{"n_layer": 13, "d_model": 256, "n_experts": 40, "experts_per_token": 1, "d_expert": 416, "d_shared_expert": 0, "activation": "swiglu", "moe_layers": [0, 1, 2, 3, 4, 5, 6, 7, 8, 9, 10, 11, 12], "router_score": "softmax", "normalize_top_k": false, "routed_scale": 19.1, "balance_loss": 0.00324, "balance_bias": false, "router_z_loss": 0.001, "init_std_router": 0.0206, "lr_router": 0.00119, "vocab_size": 16384, "norm": "rmsnorm", "norm_eps": 1e-06, "tie_embeddings": false, "optimizer": "adamw", "lr": 0.00275, "beta1": 0.95, "beta2": 0.95, "grad_clip": 0.5, "batch_tokens": 262144, "seq_len": 256, "train_tokens": 851200000, "steps": 3248, "dataset": "wikipedia_en"}
Below are experts of layer 6 (counted from 0) of a mixture-of-experts language model. Rows are named router (the router's row for the expert), gate (a neuron's input weights, with its number), up (a neuron's input weights, with its number), down (a neuron's output weights, with its number) and show model dimensions 0-255. Each number is 50 + 12 x the weight over its row's rms, rounded and kept within 0 to 99.
Before each expert's rows: a language model's description of what the expert responds to; "mostly gets" lists some tokens that are sent to it at least half of the time. This comes from a sample of Wikipedia text that the model never trained on.

# expert 26
It responds to: Word-final pieces like -al in names in tables and lists (Katchal, Badalona), plus descriptive words such as round, brick, red.
mostly gets: " open", " fin", " author", " book", " round", " white"
router:34 54 33 52 57 67 40 61 60 40 31 44 74 38 56 30 47 75 60 28 59 43 46 33 65 60 60 56 46 35 44 30 52 61 71 60 47 55 61 54 36 41 34 45 64 46 64 34 53 57 60 43 35 63 45 48 67 68 34 66 48 38 52 46 60 45 41 58 61 34 63 52 45 66 47 38 51 46 60 59 40 62 60 69 49 40 51 58 49 30 48 60 51 59 44 62 43 53 45 62 37 45 58 58 44 48 58 51 48 45 44 49 67 32 57 41 62 48 40 47 32 65 38 60 38 42 59 44 70 32 42 37 59 54 40 64 59 38 72 71 45 70 47 34 36 69 70 63 58 44 35 37 62 44 52 59 42 39 37 69 59 39 66 64 55 42 35 69 39 41 68 59 43 30 64 46 34 31 42 70 51 65 60 36 66 57 66 29 38 48 43 31 57 33 53 56 58 32 37 38 55 61 58 56 63 65 37 40 63 52 44 44 30 74 41 51 73 33 68 46 39 43 59 35 55 33 39 46 56 54 34 45 43 25 61 57 63 63 53 38 60 44 64 69 56 46 76 63 51 65 35 48 38 39 58 73
gate0:52 62 40 36 42 39 48 54 79 25 22 45 53 67 44 58 26 32 65 47 54 50 50 43 38 47 80 55 47 37 47 54 64 57 55 35 47 79 54 48 35 44 36 57 65 43 59 66 48 47 57 52 44 53 47 38 54 50 44 89 45 60 55 51 55 52 70 52 54 52 42 56 69 55 44 41 59 21 52 46 58 78 69 53 49 57 30 55 64 65 47 43 55 46 27 74 45 63 47 41 57 43 39 48 59 70 37 69 45 51 55 47 50 45 68 53 39 52 59 62 48 70 48 51 36 46 53 71 72 65 69 62 46 36 22 57 61 33 55 42 65 49 46 40 36 61 35 47 53 46 58 66 56 56 57 32 52 42 38 36 40 71 64 39 45 55 60 39 63 51 56 51 50 40 55 38 34 31 62 47 57 45 66 69 64 84 57 33 45 40 34 42 62 48 58 61 56 34 37 46 45 50 54 44 42 63 43 27 53 39 79 55 35 55 39 61 47 56 31 41 66 55 56 74 82 47 53 39 45 49 38 54 35 53 45 52 47 50 62 38 63 53 51 55 63 57 65 38 46 56 43 56 35 62 45 43
up0:63 48 39 35 36 57 32 71 48 29 35 52 40 53 41 69 23 40 48 61 49 43 49 49 19 75 63 49 47 41 44 74 59 36 51 59 46 45 55 60 53 45 58 51 44 61 59 54 33 40 64 62 72 43 53 42 33 33 14 55 34 60 41 47 46 60 61 36 45 58 28 44 45 66 33 37 54 65 51 31 65 60 42 45 49 43 54 58 66 57 48 37 59 50 57 53 43 73 60 36 48 35 53 53 39 57 49 45 72 40 63 35 39 70 69 61 52 54 55 76 51 43 65 48 29 49 42 55 50 54 38 55 62 57 58 31 52 34 61 45 57 54 57 59 46 68 56 58 49 55 66 46 56 45 59 59 64 64 49 35 71 63 60 39 47 31 40 46 52 43 63 37 62 62 28 65 59 44 58 55 69 47 47 57 67 64 52 68 69 41 41 46 45 68 37 52 58 61 60 54 19 54 51 35 47 34 57 59 29 43 74 51 53 30 44 54 50 46 23 42 54 54 47 53 74 42 37 45 40 43 60 40 35 44 43 61 38 57 43 56 60 50 39 73 31 52 53 37 12 64 53 38 43 64 55 49
down0:35 36 62 42 63 46 49 18 56 40 39 62 15 56 47 60 45 38 34 42 53 42 44 65 53 39 45 61 55 52 39 75 46 61 76 49 41 75 38 51 51 33 75 40 56 34 46 39 60 47 59 29 74 37 40 42 55 58 68 55 23 44 49 42 52 49 56 50 49 57 36 48 62 40 45 62 62 45 50 47 46 52 52 50 29 50 54 41 27 49 42 39 62 59 49 42 49 59 56 44 41 33 34 52 49 48 36 58 55 36 61 31 36 72 53 41 56 59 52 61 73 74 52 40 46 43 64 44 55 28 50 47 56 48 55 49 49 31 27 42 52 46 37 34 34 52 47 29 34 72 52 49 62 48 63 40 62 65 68 59 40 53 37 60 29 47 65 42 62 36 46 41 40 66 69 43 68 41 46 42 57 58 62 51 56 43 55 59 47 52 55 39 48 49 50 47 48 49 50 56 50 70 70 63 51 48 53 45 09 29 40 62 47 45 59 61 57 62 46 62 49 65 35 55 61 65 40 49 30 68 43 53 59 38 67 41 29 22 36 32 46 45 35 87 63 51 53 41 49 48 62 45 49 67 57 66
gate1:44 37 48 35 58 47 53 46 49 42 19 53 47 66 53 64 47 29 47 55 46 28 33 45 29 37 52 47 77 55 43 50 72 35 44 39 39 49 52 53 54 41 36 45 58 40 45 48 51 65 41 67 22 41 50 53 37 53 43 55 42 49 55 46 51 42 36 47 44 48 24 63 39 58 61 67 71 47 46 62 54 70 24 34 39 74 87 56 49 49 47 53 68 56 50 58 36 50 29 81 25 38 40 48 37 63 32 42 46 53 34 56 68 37 57 52 45 62 60 52 34 71 33 60 36 34 40 56 61 42 31 41 48 45 57 46 61 44 55 56 49 49 43 53 53 48 56 41 41 49 60 31 45 39 78 41 41 47 49 40 40 31 48 51 66 57 50 44 44 59 52 55 70 44 49 61 54 60 43 45 50 92 27 55 46 56 75 54 46 58 39 39 44 44 43 56 76 63 55 41 72 51 44 47 56 20 42 48 47 28 67 45 54 59 51 43 32 41 63 52 52 65 41 30 36 43 50 41 55 47 21 46 51 61 70 62 61 57 59 41 61 63 58 47 67 51 61 46 56 53 69 49 45 34 55 52
up1:39 42 58 60 55 58 55 44 78 53 33 46 50 47 32 26 52 51 30 70 40 62 63 70 46 41 31 64 54 56 30 34 48 39 52 43 73 67 58 42 59 49 56 76 26 44 48 63 31 45 56 36 58 62 34 63 48 23 46 59 57 48 72 55 55 53 48 57 49 34 55 49 55 39 43 47 41 67 44 53 65 35 49 36 45 28 54 35 50 45 64 59 61 26 60 58 52 58 57 41 70 45 65 63 39 47 40 49 40 46 22 48 18 56 53 53 50 33 56 55 49 46 27 40 46 44 69 57 44 32 56 53 51 59 67 77 51 42 24 46 47 51 31 32 56 39 42 53 48 36 49 36 27 46 45 41 75 54 47 47 41 24 44 50 39 66 42 49 66 47 50 64 66 48 43 50 45 35 57 65 54 53 63 42 37 36 48 45 54 35 52 47 47 60 53 40 38 50 43 42 31 39 44 52 36 47 42 46 57 41 53 18 50 68 55 69 52 57 39 59 61 73 56 45 61 59 45 53 85 49 67 56 50 48 49 63 42 61 60 45 30 44 28 62 59 35 45 40 73 47 54 40 36 59 57 78
down1:52 47 37 47 41 52 32 59 44 44 34 71 50 51 44 67 49 51 22 35 59 60 60 59 47 65 49 57 57 48 44 58 53 49 21 40 50 62 57 55 58 51 25 48 39 43 59 49 49 38 48 61 57 73 55 33 42 47 57 56 57 45 42 36 43 49 56 52 43 42 67 43 28 35 49 41 52 59 49 70 68 55 56 78 44 67 44 39 33 65 52 38 28 62 48 25 60 65 45 28 45 41 71 46 56 64 14 44 48 45 43 49 47 65 69 69 59 63 60 40 63 55 47 77 33 54 45 62 72 33 42 47 28 61 49 60 45 50 28 54 58 58 29 71 43 38 74 52 45 47 56 46 57 58 45 66 53 29 52 48 38 33 33 49 74 50 45 51 60 46 68 46 45 53 52 78 53 46 38 59 35 63 67 58 50 52 41 54 39 39 45 59 62 66 52 51 60 59 71 51 35 56 46 52 51 67 68 47 62 60 48 57 65 48 74 49 49 59 42 60 54 46 63 40 53 40 66 46 60 57 72 71 60 70 39 74 51 23 47 35 41 45 55 35 71 41 59 57 47 51 65 34 51 70 38 39
gate2:59 53 56 44 34 56 56 53 55 32 35 61 41 44 82 67 51 61 55 40 65 47 56 43 59 52 71 56 45 56 52 25 47 45 39 61 44 59 35 51 52 53 31 45 60 49 41 43 43 51 51 36 71 53 60 44 60 37 50 61 46 36 31 45 78 64 36 53 52 50 52 66 34 36 60 16 48 62 55 72 48 44 56 24 52 57 35 46 43 45 47 61 65 56 18 53 56 65 53 47 53 63 53 65 47 75 65 46 50 35 64 59 52 50 56 49 69 70 49 50 40 58 31 52 36 62 57 56 45 53 28 62 45 37 36 54 58 43 55 55 68 53 40 52 48 58 38 66 43 67 37 53 55 67 50 22 51 42 37 48 31 42 41 59 49 61 62 40 50 40 73 30 83 34 64 40 54 44 71 63 83 57 54 35 45 51 83 55 47 53 47 61 54 52 65 46 42 51 46 44 75 45 38 47 34 41 59 55 32 57 30 56 45 61 46 30 64 66 39 46 55 55 52 40 59 53 38 55 61 65 55 61 40 40 68 44 64 61 49 56 67 31 53 33 41 51 36 60 76 23 59 54 43 46 40 44
up2:40 70 41 45 43 44 42 66 49 45 58 70 66 64 39 57 63 38 70 52 24 39 58 66 38 50 55 65 16 52 51 39 63 56 60 62 72 26 42 47 42 72 16 45 62 34 45 50 54 42 49 67 50 54 32 20 50 47 61 43 61 34 64 41 43 52 43 67 42 39 40 61 60 53 46 60 53 59 60 56 45 64 50 46 42 60 58 68 33 61 39 38 47 60 63 57 75 70 51 57 57 52 53 47 33 64 35 27 61 32 65 47 70 64 57 51 60 54 48 40 61 48 25 38 43 68 60 56 56 59 51 46 56 64 54 45 37 44 59 47 78 48 63 65 47 50 72 63 40 51 67 56 50 39 53 63 42 37 41 49 58 55 46 46 67 44 56 56 62 24 57 46 55 48 45 50 66 52 52 42 44 67 41 09 29 50 45 55 47 68 32 30 69 40 59 50 51 64 48 54 53 55 60 43 65 41 65 53 69 48 61 66 46 57 60 48 63 30 39 53 48 53 45 57 29 51 44 45 58 31 43 65 32 40 41 68 35 80 38 63 49 43 44 64 49 47 54 52 50 38 62 58 47 43 60 39
down2:44 70 56 52 53 34 64 42 28 75 47 70 55 55 36 31 47 47 53 44 53 45 48 61 64 74 61 72 36 58 59 44 53 59 58 69 50 75 65 51 69 33 69 46 64 59 54 51 39 50 40 27 48 50 45 40 42 42 61 44 51 50 28 43 61 56 52 44 37 44 70 48 53 49 69 61 48 59 53 35 52 60 25 39 52 49 57 47 43 30 41 28 59 61 84 41 48 46 49 50 45 77 49 42 39 46 42 49 49 58 60 57 58 37 57 34 40 66 42 40 70 59 41 64 57 50 60 41 60 52 65 56 46 29 34 52 41 52 70 56 55 58 58 51 59 61 84 49 58 42 55 39 33 47 41 49 43 45 61 42 73 46 39 43 37 54 49 69 46 41 64 48 52 59 43 69 53 38 44 21 55 46 56 53 69 31 59 62 68 63 52 54 34 73 27 42 24 52 29 27 56 51 40 58 52 48 63 35 62 48 62 65 58 41 52 50 41 28 53 46 73 64 52 66 45 34 49 36 60 36 53 44 64 47 43 57 49 60 54 50 42 40 43 74 69 24 35 68 44 60 43 74 66 52 43 58
gate3:37 73 63 43 61 57 35 16 42 40 30 66 51 57 77 58 60 82 65 65 43 63 52 39 60 55 37 48 45 44 26 44 56 60 44 53 60 65 36 64 45 68 56 38 50 36 48 53 29 61 55 61 40 41 47 39 36 55 71 46 07 60 63 46 54 49 40 53 35 51 58 55 63 69 51 68 44 50 53 63 46 70 50 43 41 52 62 54 42 42 49 49 45 71 57 60 71 41 57 54 38 56 58 67 55 50 61 48 40 49 53 39 41 48 62 65 67 33 57 54 48 46 45 37 63 57 64 62 63 55 41 52 58 28 57 52 42 60 32 45 32 50 43 43 45 42 51 62 70 33 64 52 51 41 56 39 76 46 31 58 49 61 45 43 35 68 59 55 31 37 56 46 32 50 60 62 57 52 49 63 44 40 79 45 44 34 54 65 27 62 33 31 55 44 67 44 44 39 47 37 52 48 32 73 43 38 54 38 54 59 49 36 35 54 36 40 31 60 42 51 33 58 50 50 46 38 67 52 48 52 42 36 32 45 24 80 39 64 54 53 73 59 42 30 61 56 47 73 51 45 45 54 47 44 33 47
up3:40 35 42 54 60 44 60 38 29 71 51 52 54 30 49 61 58 66 61 40 44 29 53 53 51 43 46 52 32 39 63 68 42 64 62 55 73 41 47 48 48 55 43 45 59 57 51 35 57 67 39 54 38 49 38 48 56 79 32 38 42 60 66 61 67 73 61 71 39 74 38 58 54 63 64 54 46 35 71 54 37 39 10 58 19 57 41 48 55 47 57 53 49 53 40 45 43 53 71 66 63 59 63 44 64 54 32 62 37 43 59 46 54 45 47 57 50 55 34 60 36 48 51 70 45 43 61 50 52 34 59 80 51 50 54 58 54 36 43 45 49 56 32 57 60 46 58 36 72 69 79 39 46 68 39 55 41 36 61 45 45 54 50 38 51 72 56 73 69 63 65 36 47 53 56 28 59 44 33 45 33 47 54 62 57 47 62 48 38 55 43 35 43 60 28 67 43 44 51 28 32 47 51 50 56 50 59 56 56 56 65 40 58 67 52 50 47 48 51 52 40 81 53 58 60 42 58 44 50 35 67 62 51 51 67 50 56 49 67 69 48 55 65 62 41 68 16 49 61 65 39 49 41 45 51 75
down3:41 42 50 36 48 29 46 43 52 67 60 66 53 44 49 30 47 53 33 48 32 57 42 45 63 41 34 44 20 43 63 51 69 51 31 43 30 38 52 59 62 66 59 27 40 50 29 45 45 44 43 48 51 59 49 54 64 46 40 52 49 57 30 46 72 50 45 63 49 65 66 26 54 41 63 46 60 56 38 25 45 93 32 52 67 40 32 43 41 54 74 58 33 64 42 48 57 59 33 52 73 46 67 42 49 46 58 50 47 54 43 62 44 52 51 55 56 36 58 66 50 41 47 53 50 32 54 68 65 64 71 39 54 48 36 42 51 62 62 47 41 43 56 68 45 61 18 58 69 38 44 59 37 61 61 56 44 61 26 40 50 53 34 73 57 61 70 59 36 66 70 46 41 31 57 49 63 44 51 44 36 50 42 38 44 56 48 46 49 47 51 70 55 62 48 71 47 70 38 49 72 47 53 73 56 50 40 54 41 38 54 75 56 68 57 69 33 33 53 36 45 62 56 28 28 64 49 45 40 60 40 63 32 40 31 35 47 46 58 51 54 43 43 72 56 56 62 69 53 39 42 51 60 56 44 48
gate4:27 68 38 47 75 34 55 46 52 49 46 61 68 32 36 35 59 61 44 33 53 46 49 52 59 61 49 47 52 47 54 63 47 58 33 60 29 62 36 44 61 55 39 39 78 53 59 51 50 67 58 49 36 24 51 34 38 52 39 43 33 57 16 55 50 58 55 46 50 42 44 45 60 62 58 71 70 28 50 53 45 59 60 48 50 59 46 41 59 40 46 39 50 42 48 48 37 87 45 42 57 69 38 47 36 56 46 56 42 45 66 57 54 46 35 43 56 53 57 45 42 43 18 36 61 52 79 63 64 50 32 50 45 50 50 50 40 41 61 40 52 59 67 69 53 59 56 54 18 41 34 34 34 66 52 41 65 28 56 49 61 53 51 48 60 44 69 52 44 43 58 57 35 46 35 46 56 37 42 49 37 46 38 23 55 59 78 59 68 48 36 53 55 56 37 45 58 34 49 59 72 46 46 61 41 53 54 29 53 54 44 60 58 59 39 52 43 67 75 42 66 28 37 49 41 55 44 65 70 46 34 63 21 38 59 57 83 49 67 63 61 33 53 53 45 67 38 42 47 33 45 61 55 47 55 56
up4:33 48 69 62 67 52 41 37 43 50 60 41 55 26 42 41 61 61 61 51 57 47 29 38 55 43 44 44 45 58 69 63 53 37 55 67 48 73 30 54 49 55 37 54 46 64 47 38 60 48 55 24 28 44 47 20 33 41 77 66 28 66 40 35 48 56 55 43 56 22 39 37 50 53 39 63 53 49 28 63 45 64 57 60 50 57 44 56 44 35 48 54 39 41 48 70 56 48 36 47 63 49 44 53 46 57 65 31 42 50 55 52 33 50 45 69 82 57 75 27 41 62 34 48 75 52 55 40 60 51 37 76 43 62 31 52 71 47 44 43 56 48 45 42 65 51 47 53 36 46 40 58 25 83 39 59 58 46 31 53 47 57 48 58 56 37 48 52 61 44 48 59 28 36 60 46 64 32 32 49 46 56 50 34 68 59 64 47 49 31 57 62 37 54 50 44 57 55 36 62 33 52 38 59 57 71 34 23 20 54 47 42 32 40 40 47 58 62 53 54 63 15 43 60 49 61 45 49 52 58 40 64 55 43 44 49 51 39 69 61 48 36 49 61 46 60 56 44 44 39 48 70 52 55 60 51
down4:37 36 54 53 58 29 49 50 51 39 58 38 49 68 20 62 84 65 49 50 38 64 36 57 41 58 60 40 53 56 29 62 48 49 52 32 54 51 49 57 50 37 17 44 50 50 48 67 66 48 30 45 49 21 34 38 58 63 67 52 64 59 50 63 50 62 40 67 63 62 32 52 64 56 83 53 53 38 65 72 44 64 64 49 39 44 31 35 59 48 45 53 43 56 33 43 65 41 51 48 37 48 42 74 45 50 49 36 38 46 49 43 51 51 30 61 45 55 61 50 48 49 43 47 53 53 32 41 53 63 41 42 33 48 54 38 33 53 58 41 36 31 52 34 38 36 35 51 30 64 53 38 55 45 55 45 60 53 41 61 50 52 68 75 68 26 55 43 68 60 46 09 37 48 47 45 41 43 55 50 55 55 64 58 38 59 33 59 44 47 24 65 31 62 50 52 47 47 59 57 54 47 50 57 39 67 34 51 41 36 60 75 45 46 60 66 43 36 58 66 32 66 33 51 38 63 34 37 66 52 34 45 47 43 35 51 62 46 43 68 48 55 56 62 52 41 46 73 38 45 77 52 57 58 32 56
gate5:40 42 56 40 34 58 58 51 38 69 59 43 50 48 50 48 41 40 59 72 53 40 59 49 70 44 38 57 38 39 41 47 72 56 79 51 31 73 76 50 42 48 50 58 68 55 54 70 50 55 48 62 40 50 62 55 40 53 50 46 65 49 51 51 54 41 40 22 54 32 53 36 48 47 66 35 29 24 45 54 58 59 48 56 70 50 43 40 57 40 50 31 46 72 54 49 51 86 61 50 41 47 57 31 59 50 41 35 64 32 63 67 48 57 22 39 57 41 69 54 60 37 54 49 52 46 63 61 67 47 28 48 56 59 43 52 42 32 60 43 49 57 48 40 36 57 45 51 42 49 51 36 34 59 62 52 60 33 30 48 47 70 48 64 57 42 49 67 44 58 47 40 32 35 66 40 30 75 60 51 57 41 33 56 55 51 69 35 59 43 59 36 58 52 57 27 40 56 13 56 46 54 56 35 55 51 62 45 73 22 56 54 42 58 54 55 42 59 70 62 50 27 22 55 41 56 51 57 58 50 61 75 59 66 45 43 50 64 39 11 59 45 46 37 61 46 53 40 30 46 47 48 49 63 53 56
up5:29 53 51 63 53 58 28 30 60 49 64 52 66 47 64 47 47 40 54 57 48 37 60 49 28 59 42 48 64 59 67 36 56 44 49 47 53 21 28 50 51 64 22 42 49 52 47 39 65 59 48 51 51 60 67 49 46 56 36 68 56 67 63 45 55 60 49 48 57 40 38 66 04 66 57 38 37 53 62 54 72 63 68 68 49 58 48 46 49 48 49 68 50 49 65 39 57 77 36 49 30 61 55 62 55 61 51 33 48 40 41 50 54 62 55 25 53 57 52 63 57 45 52 59 30 70 54 35 63 69 30 44 88 50 49 47 46 42 36 52 37 49 56 46 46 29 38 59 32 56 45 51 71 54 52 52 58 51 57 48 35 49 48 56 72 34 33 46 51 58 46 51 39 37 41 66 39 45 53 49 36 54 40 37 63 33 75 69 54 25 49 37 64 81 58 50 53 57 44 54 58 69 62 43 21 43 50 36 65 62 53 48 42 41 47 48 49 37 46 58 61 41 38 52 36 35 46 38 59 56 56 62 46 58 36 44 65 63 50 46 52 63 50 50 38 48 44 21 34 21 53 51 64 59 67 56
down5:49 44 46 50 66 74 50 26 56 22 65 59 28 65 60 45 77 66 60 56 26 52 61 57 41 61 49 37 55 55 62 68 49 62 57 59 66 48 65 52 59 47 72 54 72 25 40 62 77 68 29 55 44 47 43 44 34 66 60 72 54 42 42 51 46 48 46 41 59 49 33 50 35 58 43 64 59 54 63 53 54 62 59 50 38 49 56 49 62 53 56 21 47 47 54 57 34 49 65 56 57 54 54 72 67 43 81 54 26 65 54 63 66 53 58 68 60 40 49 60 14 33 38 46 45 47 48 76 50 33 33 47 62 54 68 54 33 46 54 35 58 67 40 59 60 35 60 50 57 56 35 33 56 38 52 44 51 39 36 39 58 37 55 53 60 42 44 33 37 39 42 18 59 39 63 56 48 41 32 58 56 59 48 43 58 37 54 35 60 34 61 51 73 54 50 47 48 46 73 27 56 47 62 71 52 49 59 36 46 60 45 32 62 38 62 60 43 59 46 45 41 37 34 30 27 60 57 49 52 57 50 41 29 41 41 34 33 50 44 57 38 61 43 43 62 46 55 53 40 58 42 47 43 49 51 59
gate6:36 41 64 45 57 63 59 48 41 58 47 58 54 48 62 46 54 61 57 55 60 53 58 59 56 44 45 48 32 68 37 40 59 52 62 46 62 49 54 42 53 66 42 55 71 57 65 40 66 54 47 46 28 47 42 33 33 22 51 68 56 40 59 58 55 50 57 33 43 47 66 45 73 59 45 43 61 61 72 47 30 60 55 55 59 38 66 51 48 45 35 75 49 52 38 68 44 54 56 64 69 62 54 40 30 36 42 49 41 55 50 32 74 57 59 38 57 60 64 50 56 56 25 52 55 48 63 44 49 50 43 71 33 38 53 37 53 22 42 27 46 56 72 49 37 52 51 77 44 41 51 48 51 77 43 51 58 47 31 35 63 50 19 52 77 57 68 71 57 49 32 64 43 44 50 56 62 39 53 43 45 50 49 49 46 57 48 45 35 59 64 57 46 40 53 51 78 45 25 62 38 32 72 51 46 50 50 56 55 44 70 46 45 30 30 60 68 50 52 58 55 55 52 37 56 37 17 51 71 33 42 56 46 49 26 39 60 52 27 70 37 57 61 54 53 67 57 54 22 45 28 61 47 47 57 30
up6:45 40 45 58 40 52 30 53 43 20 42 53 52 35 38 44 71 60 39 56 43 34 56 46 39 52 64 68 61 45 48 68 65 50 53 36 44 31 56 51 48 60 76 60 51 61 54 63 32 57 68 47 41 58 42 49 21 40 45 83 28 63 63 52 55 51 61 44 34 55 44 67 42 62 73 36 41 50 49 43 64 28 48 55 49 50 43 76 57 60 42 60 63 50 62 43 78 48 63 54 29 53 57 66 55 54 52 50 51 43 58 37 67 47 57 47 48 40 65 17 60 36 36 37 52 56 42 39 66 57 41 51 66 41 23 30 48 54 35 41 51 47 56 63 69 53 69 41 55 51 43 69 44 56 39 50 37 41 43 67 55 53 68 52 49 28 45 48 70 55 51 65 44 46 61 67 28 40 26 54 58 51 41 36 44 36 71 35 47 55 51 53 62 51 35 64 50 52 39 39 58 60 54 57 49 34 48 63 45 45 61 37 59 66 28 28 33 37 29 44 46 59 34 63 64 54 47 50 65 38 50 43 44 54 55 39 62 38 24 53 53 36 41 42 63 56 61 66 77 55 43 68 67 26 46 54
down6:54 50 62 43 57 42 66 60 54 55 48 29 50 51 44 36 75 24 69 37 38 50 49 53 66 66 58 47 72 59 56 22 36 39 36 37 34 59 48 56 58 40 68 57 45 67 54 65 65 44 43 39 47 63 56 50 55 53 30 39 26 58 37 50 43 58 63 65 34 36 46 16 67 65 54 53 50 62 59 41 57 78 84 53 66 46 52 58 75 42 53 32 40 56 57 48 30 28 61 46 45 46 63 36 37 50 49 45 50 64 54 38 35 31 38 45 22 32 54 48 39 33 40 72 35 48 54 56 34 51 75 62 38 54 52 53 62 64 62 48 52 43 33 52 51 51 31 53 63 60 35 62 63 41 60 46 71 55 49 65 60 56 52 50 56 46 35 54 25 70 35 45 38 56 41 68 68 35 36 60 59 66 52 33 73 62 60 60 45 83 32 63 56 68 42 58 49 56 42 60 68 62 52 60 31 61 53 37 43 42 43 56 47 64 35 56 37 44 39 45 33 43 43 50 42 52 48 46 55 56 48 45 46 54 58 53 61 38 44 48 40 32 55 66 61 66 44 61 40 58 53 39 54 51 47 48
gate7:46 67 41 53 56 54 44 51 54 27 42 45 44 34 50 37 74 56 63 73 47 49 61 25 55 62 49 94 31 39 44 51 41 33 57 66 67 59 83 41 47 53 29 46 44 58 44 31 64 47 36 41 44 54 56 59 52 40 59 64 45 41 38 35 57 73 54 67 51 61 43 56 36 39 32 61 66 54 47 53 44 59 60 46 43 48 32 53 43 41 46 57 42 55 47 45 50 66 43 61 43 58 44 49 51 63 64 22 49 52 44 49 58 49 63 57 77 41 48 47 16 67 59 76 53 46 40 65 64 56 38 47 49 49 64 58 56 54 62 55 52 54 47 81 52 39 54 25 42 46 62 33 30 74 41 62 50 40 56 76 59 33 49 56 59 28 42 45 49 53 61 48 40 29 77 50 54 47 44 52 30 39 39 46 61 63 62 53 43 44 52 31 38 64 28 64 56 58 46 47 72 56 51 48 55 59 57 41 41 63 65 69 43 45 54 40 63 33 49 46 39 52 52 31 17 35 40 38 45 64 62 64 59 29 57 52 32 50 46 59 47 61 49 46 38 45 68 61 46 57 48 35 37 48 43 50
up7:60 44 48 28 34 45 74 63 75 60 35 48 65 58 45 26 24 38 39 61 34 62 53 26 65 35 32 58 50 35 42 62 50 52 46 53 61 45 75 53 38 36 67 67 78 55 88 53 38 54 55 66 47 51 48 42 54 58 59 57 64 75 55 39 38 51 50 70 59 64 49 58 50 53 46 35 59 58 62 58 35 39 53 44 42 37 60 56 51 67 51 36 38 62 59 53 65 41 41 52 50 62 51 52 49 65 67 45 35 53 38 57 65 50 38 52 72 48 67 70 42 55 63 51 61 46 48 50 69 47 43 62 46 54 56 43 66 37 57 41 56 44 47 40 65 56 38 52 51 31 57 58 64 66 48 49 59 74 42 56 57 77 41 46 30 46 57 40 36 61 54 69 52 60 75 38 63 50 49 66 70 44 79 50 45 53 69 31 32 51 46 42 24 56 62 45 57 45 22 42 46 33 66 62 26 49 58 33 49 60 42 48 40 58 46 59 62 46 17 45 49 48 55 64 49 36 49 48 44 40 43 45 62 34 21 61 65 44 48 36 62 36 54 53 60 49 44 50 50 34 65 48 49 50 45 53
down7:50 44 57 54 50 62 52 39 53 48 49 62 55 55 62 59 69 57 60 65 58 56 47 59 50 64 50 68 36 35 70 58 41 46 46 52 57 36 47 74 42 45 60 58 65 66 38 42 46 60 50 38 51 52 37 55 37 57 28 49 63 51 45 17 77 60 41 27 60 62 29 43 43 26 64 40 52 50 60 57 40 59 50 18 64 54 66 42 34 32 59 51 40 48 38 64 40 45 28 49 41 43 51 80 49 66 35 81 31 29 66 55 54 50 57 51 57 56 25 70 60 55 66 59 36 63 49 54 43 34 44 39 54 41 45 40 62 46 60 46 52 47 31 50 55 35 50 59 45 38 63 50 74 52 69 40 56 51 33 32 50 26 50 75 57 34 62 59 40 55 60 48 41 64 50 54 61 55 30 64 58 67 56 51 68 46 68 55 55 37 70 62 64 62 63 55 51 58 68 49 54 60 32 36 64 57 31 77 46 73 61 45 59 48 73 56 26 34 69 58 55 63 61 34 61 46 43 42 38 45 62 50 43 62 56 48 39 44 68 62 54 39 63 58 62 48 54 56 38 46 64 53 52 52 60 60
gate8:38 60 53 45 53 38 35 39 47 31 55 55 35 66 46 51 62 66 84 52 75 49 56 43 51 50 79 59 55 56 40 32 50 35 51 55 55 56 65 59 38 43 36 54 46 28 42 68 49 58 50 34 48 52 47 58 64 48 51 44 65 42 68 43 60 39 52 62 74 48 23 39 60 64 58 75 52 42 55 54 25 63 21 63 27 53 71 49 49 44 65 54 35 49 44 54 41 66 67 52 43 47 64 41 53 48 45 42 39 77 58 54 53 45 59 62 43 67 26 52 30 61 70 43 49 53 55 37 70 61 48 55 42 30 54 54 73 56 41 59 63 57 51 29 60 75 53 33 44 52 42 22 42 48 61 55 51 54 55 56 46 65 41 63 24 59 55 69 42 42 32 49 45 48 51 58 56 56 41 67 52 61 55 74 50 32 41 32 54 66 86 39 86 38 43 38 75 46 56 55 40 68 50 50 57 67 57 54 66 48 58 48 45 52 56 47 60 42 68 41 36 72 41 28 48 53 51 44 50 49 50 41 57 47 48 65 64 45 57 39 66 58 43 57 45 37 60 47 51 48 45 34 41 53 50 58
up8:45 47 69 53 50 58 46 47 36 31 37 56 45 63 42 47 60 69 55 54 65 57 49 49 55 50 59 59 41 55 57 44 56 30 54 58 55 74 58 61 37 50 54 45 45 37 39 58 75 45 34 54 55 48 40 34 74 43 35 45 65 73 39 50 54 39 46 55 38 47 35 33 62 63 44 44 44 37 59 56 52 59 40 43 47 47 30 49 57 31 61 59 60 35 61 55 56 66 79 59 48 38 46 60 68 33 47 55 47 57 50 39 64 64 55 60 52 77 57 44 45 25 30 49 38 58 49 74 55 58 60 62 40 37 44 39 34 60 58 59 31 53 36 54 57 72 14 34 49 42 69 53 25 60 41 45 45 35 68 50 43 59 46 26 45 55 65 43 54 53 41 66 25 62 49 51 57 65 39 47 51 71 46 71 53 39 59 43 43 63 55 41 51 39 51 44 64 26 67 56 28 67 69 54 34 61 45 45 42 47 40 37 37 50 53 58 51 27 72 52 33 56 73 29 65 54 51 38 38 60 76 48 53 68 46 65 49 39 70 53 57 50 54 46 44 63 74 34 56 55 37 33 37 71 38 56
down8:34 56 49 30 41 33 42 34 63 68 22 53 63 73 49 47 52 60 58 58 40 48 26 70 59 47 41 60 43 47 29 58 39 47 38 55 49 61 48 49 42 52 55 28 61 70 56 46 36 55 39 44 54 61 48 64 44 62 40 46 77 54 32 76 60 53 43 51 39 51 30 49 68 31 48 49 53 47 68 46 56 62 52 40 34 29 39 45 41 42 82 49 32 68 49 52 47 41 54 56 55 39 44 71 42 62 40 51 53 61 64 53 46 56 33 36 39 45 44 45 51 66 63 55 65 47 64 59 48 68 68 36 53 40 43 56 47 32 62 54 37 65 50 38 78 40 51 46 54 75 50 46 43 36 46 48 41 51 41 55 37 45 53 67 65 49 42 53 54 32 37 69 59 45 32 49 44 55 61 65 55 55 46 29 50 50 47 34 33 44 53 66 63 77 37 45 54 48 64 37 53 55 46 43 45 45 52 35 41 44 65 55 60 45 69 56 43 60 57 32 59 46 62 61 73 72 28 28 44 49 49 53 60 15 39 60 42 56 63 54 58 73 65 49 61 65 46 50 65 46 89 52 27 65 62 57